{"normalize_top_k": true, "init_std_router": 0.00723, "beta1": 0.95}
Below are experts of layer 4 (counted from 0) of a mixture-of-experts language model. Rows are named router (the router's row for the expert), gate (a neuron's input weights, with its number), up (a neuron's input weights, with its number), down (a neuron's output weights, with its number) and show model dimensions 0-255. Each number is 500 + 50 x the weight over its row's rms, rounded and kept within 0 to 999. Numbers have three digits each.
After each expert's rows: a language model's description of what the expert responds to. This comes from a sample of Wikipedia text that the model never trained on.

# expert 30
router:648501500461532585464495529545550498545455494458492536481502526589496470496437563493506465476439571481501394546488474538507477568497483483569429475471530611444504531580518419507548506525532539500544491526469562488550448591477593501473484493596493555521434564518495534468488497576563393464389453471582474485407448471439480550476453443531453512562513491451547494452531608528578499476489484472502522411511563487560507561548529442620533528513523523493460500467498509522436526498539468596476476522504396429495488429500504463425547511461532502469373575433418527541559567437541524496483507580491540500512497451519490489532447536505443522523636487525474448485396436448479432455505556401474527457492472490624523446465491601474400619462562528443499504535583422563544480382518529
gate1:490569475567504549529517535451496448461529489431594501468453472566597511578449597519552567503545411466441512531631426468505366496500455460583599547568464568527472479461533474433468503571452527571532440515576444517585480459431477564616483508497503445529541431484488461522469585481522616589479489389451454521486529510436414535533508464485567500532505464493509442512566564462517489496597479598477499483513431454488535498488542492517450492487488449508474531557441430499543508481543527470404468447456529538439415445497453533599490561497551428431527500562457422439513501550490408533472528549443472502437496480572453536537548470529529509466459387546493591454517378555437471487500496480508487535494452486577592534446503503625489448530472623476533493589577505462497494519520546
up1:520561509427537537432544539512473573479483445376586518523519495580484542527419553562564532396442407498507538570442405431473459522507502467555534554510499534538490513533542584492545527512564578522455454431573442487596344473445528438503464462582579480475483478528565431533469606550516548460527512530440414442534476499553480457539550518497564524506551433413522477479553442462524473575487488557524392533560468489515532509433530571526488502481499446475502520559510560533501478555480468490486438536618495568500466426546588492575542406554585484422537498491526468443513491503389533460528469529495505491540544522466572485531578506507521436394490462452432542459551464496533501570425546404507462527557588509528475509470412434540460531661458403479482524521529522424506524482446474
down1:433555512530458471534477506479538461549408590556544522580525466462478587468484546479407477500450511544428464444619512556576490581435521542540510522520569560433525556406581429486489516645535497531470510436513505448496495547550527527494529531559477507590444455570424487500486460436569514577515487484424496490572501468520548477425439434550570532517441502378558531485545534521466576582478456551479518557506503520522430510534572522422523535479507503472491571554455478472512518561546576528478532515485463468429460423458468432579419428543582418516560472534596560498433507490486539555493559460431548555518480455465448542483484456588519566480443453483557504532533546531394542507474514524521524468568639462511460435510470511596527510592575529433452400399498511431543454538412448
It responds to: Commas, opening parentheses, dashes and list-item hyphens in prose and lists, such as a comma before an appositive or ( after a name.

# expert 15
router:468436413446504466512449442423565504426460491552468508505502518486473478543482549428465447488560552494559485485428566448433544490455464496560479475512510480452550511530541616591476548467585501510531486600441510498573420423517486498480478594493484496528542470518617580512506469530428540476495514563448485504498474501503552486504563533578509582580489465518559422520508446508571529534485537529565476467511504492523577559475511589519461557430506485467490466506478529557472400507497422516505540407559525577475542530490515436581496497477437425443478568519519448496494418570319498461512497481509498600525443494516453507533560513468472440446597498515528559507546512389489416445383644627522511478549500501505547485485484486488540376619444479579465573487398459442454404501564498
gate0:430440519453587368508473494553428512568541519570512555490489576505513487491549531524519588464539488347453510484505523596413498411407440544520545449519455399488551438511450557641410487507417471550502460532523523554467496447512495461555447554419542505550514527539497464558434477439448503519472540523414499493511518470455461521416476486514453462510489448482478484461478514478560435478550462493475498485440496554453610525453521482473506530467518460464573446509586479408544498499521445537444544510546499534508518408558483508474435538555503524500485557482473512466460536339442537567430477427427494556471510517530388482580510472529440431375478633503371430574503415494481493582467485526520509445502444449524488486594507570586479522525533546490483472533456590546568510545571509
up0:484536451514368495456569526538536515483442515462436423415540519515599514484490452544456436443554525505546423643476490534519506574445410482565511520552507399603420531495525494399501581555478510537545382422500520448531522455393460535426497509440438509467494556482487511583522464520538457485558475455480498418344417486546548477519566497555435361495528505474511557481532575477484455576560514464581454483418548536522569491430477579527488609431497576538532468515478448543543494511478491548474496528492518509495519569504428455588475503538498506508486599503493557529571527497463474546519569402356486468530521426516516557457464427479514498521440506487468491526498460476569559512549551558454582434537536507501476501486483453491470555485504517559582480519508479559576489440637524
down0:502458436475546559507443475494540430517559522506475517569504354566393519462579544483573555479434520493521450454512537514440462487513515488511410527546565502453457562541484426528518419527542514558434578495431477495515478438387526548520517544552465499514464476509554563500506523521523469556459508559465515446431528419510455594508503447539444518524438543578617412495471498471457492533584492486535488447579499495446377499480427395486539490487574528448521557490502395528464514616569504507505452468398516395419523576503467549596535491523521497421467432544535500500420359540477436427553444550457452463486507514487471530502473566510546569510456436530488493522453570570528545460418497393454446505423419501548566502502465467561531590498522441477430471447575498458489460576601512
It responds to: First cells or labels of table rows and list items after a pipe or dash, like Season, Rank, MF, DF, Candidate, and small digits.

# expert 26
router:628507579532480422493538486567502474477518616462510535517486491465538539515507528408464438460548558448555418456495528524444507540533463485489573432430510501595513465548476514450582459459506470427580507482463574451556532431469624539454475484551531428464580583384549473513516515565549536446414500578429536435611384466445522497531489581482495463493504421597486551507562581474423566512532527465540514531446473458506526570533496543526519470477617486439495480587475513510541531504473451598521422530491505514462502540492460502478473525509428449468583452533431493552470490471375513553484435486447450501482416516576495465485550527490489408532556519447519623477418523418479475552501463554578569483458469529549453572497474596520638453496504572494492490455419546451454510509523467
gate2:575450545534483487575453457560441453550482517515412534512568491534550554460457471477529503488410510575545448459448493516511547501485483569357393532459503515425469431549503521486604487535345480450570408473490483450496557454473576485473557522519571564463519528490489500468465527490480455446524563432525575455534495456547519440520444550509502502480501447486424629480548580512455565496610412448486483477461467395470533471480585500435546546505559449580516467500507524469477423547514619522470478558470555451501462556520510519469492555466494620536443440560539530496481560574536364472459480580528515481351410449509564529528463565586404486567535542447484439412430494427531473489522472508526491552458465493523444520549497478515597527491579497534491528536512496511506457472401433
up2:557455442411495453538466454564499481510480470570490577511500586451531469539504563528456488573534507444486463507375552503477500401523482460414448571499505457454498450523572441532537534541536557480444528604526510543432502405433502492651510548503494564558434462490491492506408471458498561462509537448430503452405495508484447408518517504539455498577461502405595463500472512525514508508480509548394405486546520495458544551452532549520533453455544442576534524523522556526530394565474435498493539442562453475525484485507548504568434456422484459475472441508510426465547490520465420543553464407509543473614480461516445504587514536471424517416511524440465473434468330416559440510485577514564562536476464409489520429552581513473541486472517451610487513541514374457486417526537523
down2:481504584547423499492489564448529477565450459529484440572512334536422487522440500520572545565406478469433526409677492495411476538507520484489491461552514510503473607523427575475460477458515500518483494603559523465526460498589562496477450534508516504531462462561517446571609526567449511417425453508497438498578465454454488610529479522484489499467474536510512526495531559502523562407598471495534499581542518516576591532569464440561533546538539459502431367477425440504453497528447475500454497459523537530441523578402400475455533394552455553481496526429489518471495507432509498418468553589559513540509535472550527431584444509476516561549465436563497525490574537581467511451483468482431486500473518492619427526446530523465441544508537487492464452549537572543483438476576513
It responds to: Line breaks, pipes and dashes opening or separating rows in tables and infobox lists, plus Website, bullets, Spouse labels.

# expert 11
router:499444375583483500520458463529507511428531379569540495485462494540526578487545573566519526518462506483479496411528471401553474463501458513491492404512504484496475480468602580517493451489407515489411518450493542506517565518447467415444472504448500463508453470460493605576525469490489497490428466528450505541561464479578495481589509449491464601400562563409544516614432424517497548402546447542509476527490464491415441452534475463443510501487531444548478525530462479507604402501464448474494520484486554569538525516554460429506448519476502553524456438484539483428464493494441604520508510412478400500508480477465573530514591464502444524475406448368477512532459564542522435492420529547480501619555561459593489541579509465487535537450442522433582470371448555497459539412489402
gate2:487447525486527477528581476497487497447496525451509416475473557497463434479483597493577424563504418369468415501451483462425499504530466614481480534591511445494467464555492642516563612435519380549491606476484480478586543528490552559568549501447504551506556490396491476491543514396413560451493471514527434419565557508530383506464413565421544475466476506470443561503421456501490527472520457512461382529363429504480551450517554487489470534565423543499485495485539469488535550567487498541532475421484495586491408587607526492485567513454550527488470513501530551453537503453502463511509536506390477505525480459417512447540519530448559406465528485497576579480521579567484504502492462582420529545535494552479457528519612487530512450466551462515529491423484491469523551454596495
up2:565492512545518493585547478547442487550509563540569486508454570608551453569444554502440484493536450533550462567470493461533469491611514526623448480502484514384545567485489580535432594575555443560490456497482500555538475521465446496469553510450532563432592504476464535501547441559497561518447460551504478437584469530465585555501477609428475487471600441552483457425486559461522604566537503598575494430437570519474524518507608558444501554452453492432481543427518459523627625435515436479424481501497475476420535523505496588437456468459415495492532572496453510548558451521497484511448447523519523455641463549465489444532572523452488453543504505473479505463504541502415470520450540439601546466514471370486469396498542499435572524506497449497468509487488452515472508418486485
down2:493582464433479544578583479556584479511547482459562484538495575478531434474513479540523518430545497466428545498468451464588558547537487481471648468396469486545516493513499503494540476476458408515522471487475512573580595508468512452488494462521469439479502542491526527480572519525488532591525487521545532559461384470513518507520493545458543496488465519413491413436521373487557544430440521453561599540503485550546485521497450445511435462546473470400461446496558461514418546619602482491507423512421466527542376637523507441570445482601495510543430539493571567564489545531485557448473482544443516490529466504534620433460467502495493494405528491502497510518429523553413449431574526420564422566435503531490554525536497506502531458527382463544547605408559516431544517523498441
It responds to: Line breaks ending bulleted credit and name lists, plus credit roles like vocals, drums, producer and following description words.

# expert 7
router:429566521536458496500454511445517589459389533440433472474528491447479421477551468482424495444553458493626530595365579428507499377507486473470532570516549570521527609472478427530548415483455452525574478466557456572423387498490425486502483508450397536553429450490522546495503564511573476485505512510543458475490511533516546606523518427519570453451550516455572461503604542462528543455555482581498526546529533521556556566465471500445571459493466528541455444440517582480564530500591507443536484460565540547471487480446513451590562511519476477407533525502505495512591452595525429522459540530504466504417525556531435540476444545549489507515471526432519531527655544419613470488534521560508547428472514486503536552493471428466459473501435398516410514457540516564544445498481539
gate1:513427480474563531463515521560474498396558496590563484582496515528538515533466510517493472458510524519534537464471494441501500476445453484493505585417516489458483504489555577453464453464431503526536528474404492499506430431506461447414485510516416551613580583528532489505498444521481523576589469546539453497562493516445467508467563409520639536501522629519398449625484604477424453521451565517466408479546405580513527567467442426497549497516520554482537586517499476527397524505393526560453460410602506469563500475523531429554554486518536550478434601535509502486569575602552459454544436444507580415568393577533482561503438484519465434496553566515489539484446529520438523509507509512510509569513481515538574507469554502567516519490612495516531450470481450522391510426515550
up1:524484518497461457500517563514537584540501483499520497536412525505578529574509464492519488461518545522573537545423504517532471585481528494596491524510442393508454554470583505490463407531481497439471577474494440542446465470373578477496610447544494513563521550579471502482532503590484407446550525590479459543470493477527548451502490387532473489580472454467495509532545557543480537552532564503414418478506479519482601570565460508475652509478499557527428564566490495543527519437417549510541486463514611558526460426505500504562491483586457590462474512515542490528451498556524452559507450484444531489435553605561464537543465467569473487436520528508485583485526554601446458365611519542460420594482456436440549619454559527535484490585485425491534501527518419526416493503429562
down1:465566582497513503537557481399406535450478543439464374495512445519475558549541418464459543480488498475537593502455548522526449575557481485566484494572394497611449526421496439527530468505533463424468515493460412539457553497509598577572481440507412549473468455621500531511482560476488439480487543574477539490529526640516483490490477517457525340530463448502538510472579537430596545527528498527509514461471531529496402607586435477489465441515602571495478463520629508457557488686469446484541526567588580476490468410498526462503515501496517568479468500481628497560504422457485520553505485522442498489496522542456481515524498526494480501521564469590494480535447513481502493387483579512514508478456456484447524470537397551500532535600451533472451491568504515472478472504446508
It responds to: First names and the opening piece of proper names after commas or prepositions, e.g. William, Kenny, Bryan(sk), Karl(ovac), Cross(town).

# expert 18
router:484474457582500457540498497459500430494554362492473474554461494467501449585453450458367539511513400650570414560481508424513487509443589473527429521487458417458479466565448520525461470428465438458508476520503542470503510449578561468505602583447454472534436448515459486564540432494512548471562452521426528508440561500548450544443486489605465512520536439459435532585439433498491429480467503505517453575481507564572498515528460426442586445538548495489538481486436519596463494498519471523492590461486420438502497602444447458538465488528469574547538454454507532582367462464498471541458464447510487580550561439525557583503445686547529566491525465502465441436435554458456506541407481563483556499524476508488517493467519558479534481558535387478497495522450551556507527555511479
gate0:471532517493498446470535452610470498484470429512539539652505489450544539563538607547441538520501528513458422496463463517533433507462404551517514507524460452523436524426517488630457462417514465484515498492481530539510523363425576482535484441582556470506537498594503443541440508514552569487405487556485579528534529543481517517461597495498606431463526432568567384484519573534501471516534579533486468498457513498491465529541485432514526531545548519500497512422504526553489409513487470611547590380514432441445520440583531477444530420438504526501432497554485468554424432448607407498460447568516508630572496513588531532516462490560510488562401488464563523557517468502525424473536526504471436452561502505477534458421500444457486493444550491518512501470507388561486522588534586
up0:491440494490503544480434474539549396543382581492555485482471498458558502524521487374541466431538564495520485542452503451464506458538496479455556512490501542520504610521406566452541484502510545598490447443487557453408490453460519558469503572356468529484417548506507529606532464482424462453515453494534536551474524529561499371490508406554428499575545412483484450470484567564569543411498501420448522495542467377511460464454492524489564535423600548531594504502472504418462486437457557574516530576497568427524457550474517494566586530554548509480538393469497588614485446425534495472567568390430479425506445526440493438481483547508532508577528506450561555471478570441498569558553514525511528497574482439443481561479483482489516446489539454489534463480448559437469459433474458
down0:545462570564586544493462457454525479502509387489524564549540597550605453479474426569522534472538519514468503445459541446499444443581506515466596477495540456465490503453549507511518542504495486514570398543494456425518509545534458584505593363417455466507638489548463499440574551424493496547494466453487491554484434541500521572411524576540544517515469464509568467531592530555555497551436385496477602482472623518582508563499519512559581477493584572420447568578464554509571503458453552511516594573462451522451452571506530497524457536498490514437476515459459461438477535438481545487422478572454501505491412513523519473553548519439491598527485548471493530557479485479508452479497486620473577551544617496551494508490464534471397440506509554566528554468413542408549548467458497
It responds to: Nouns and word pieces right after in, of, to, for, such as addition, least, well, months like April, and mid-word fragments (in-s-ists).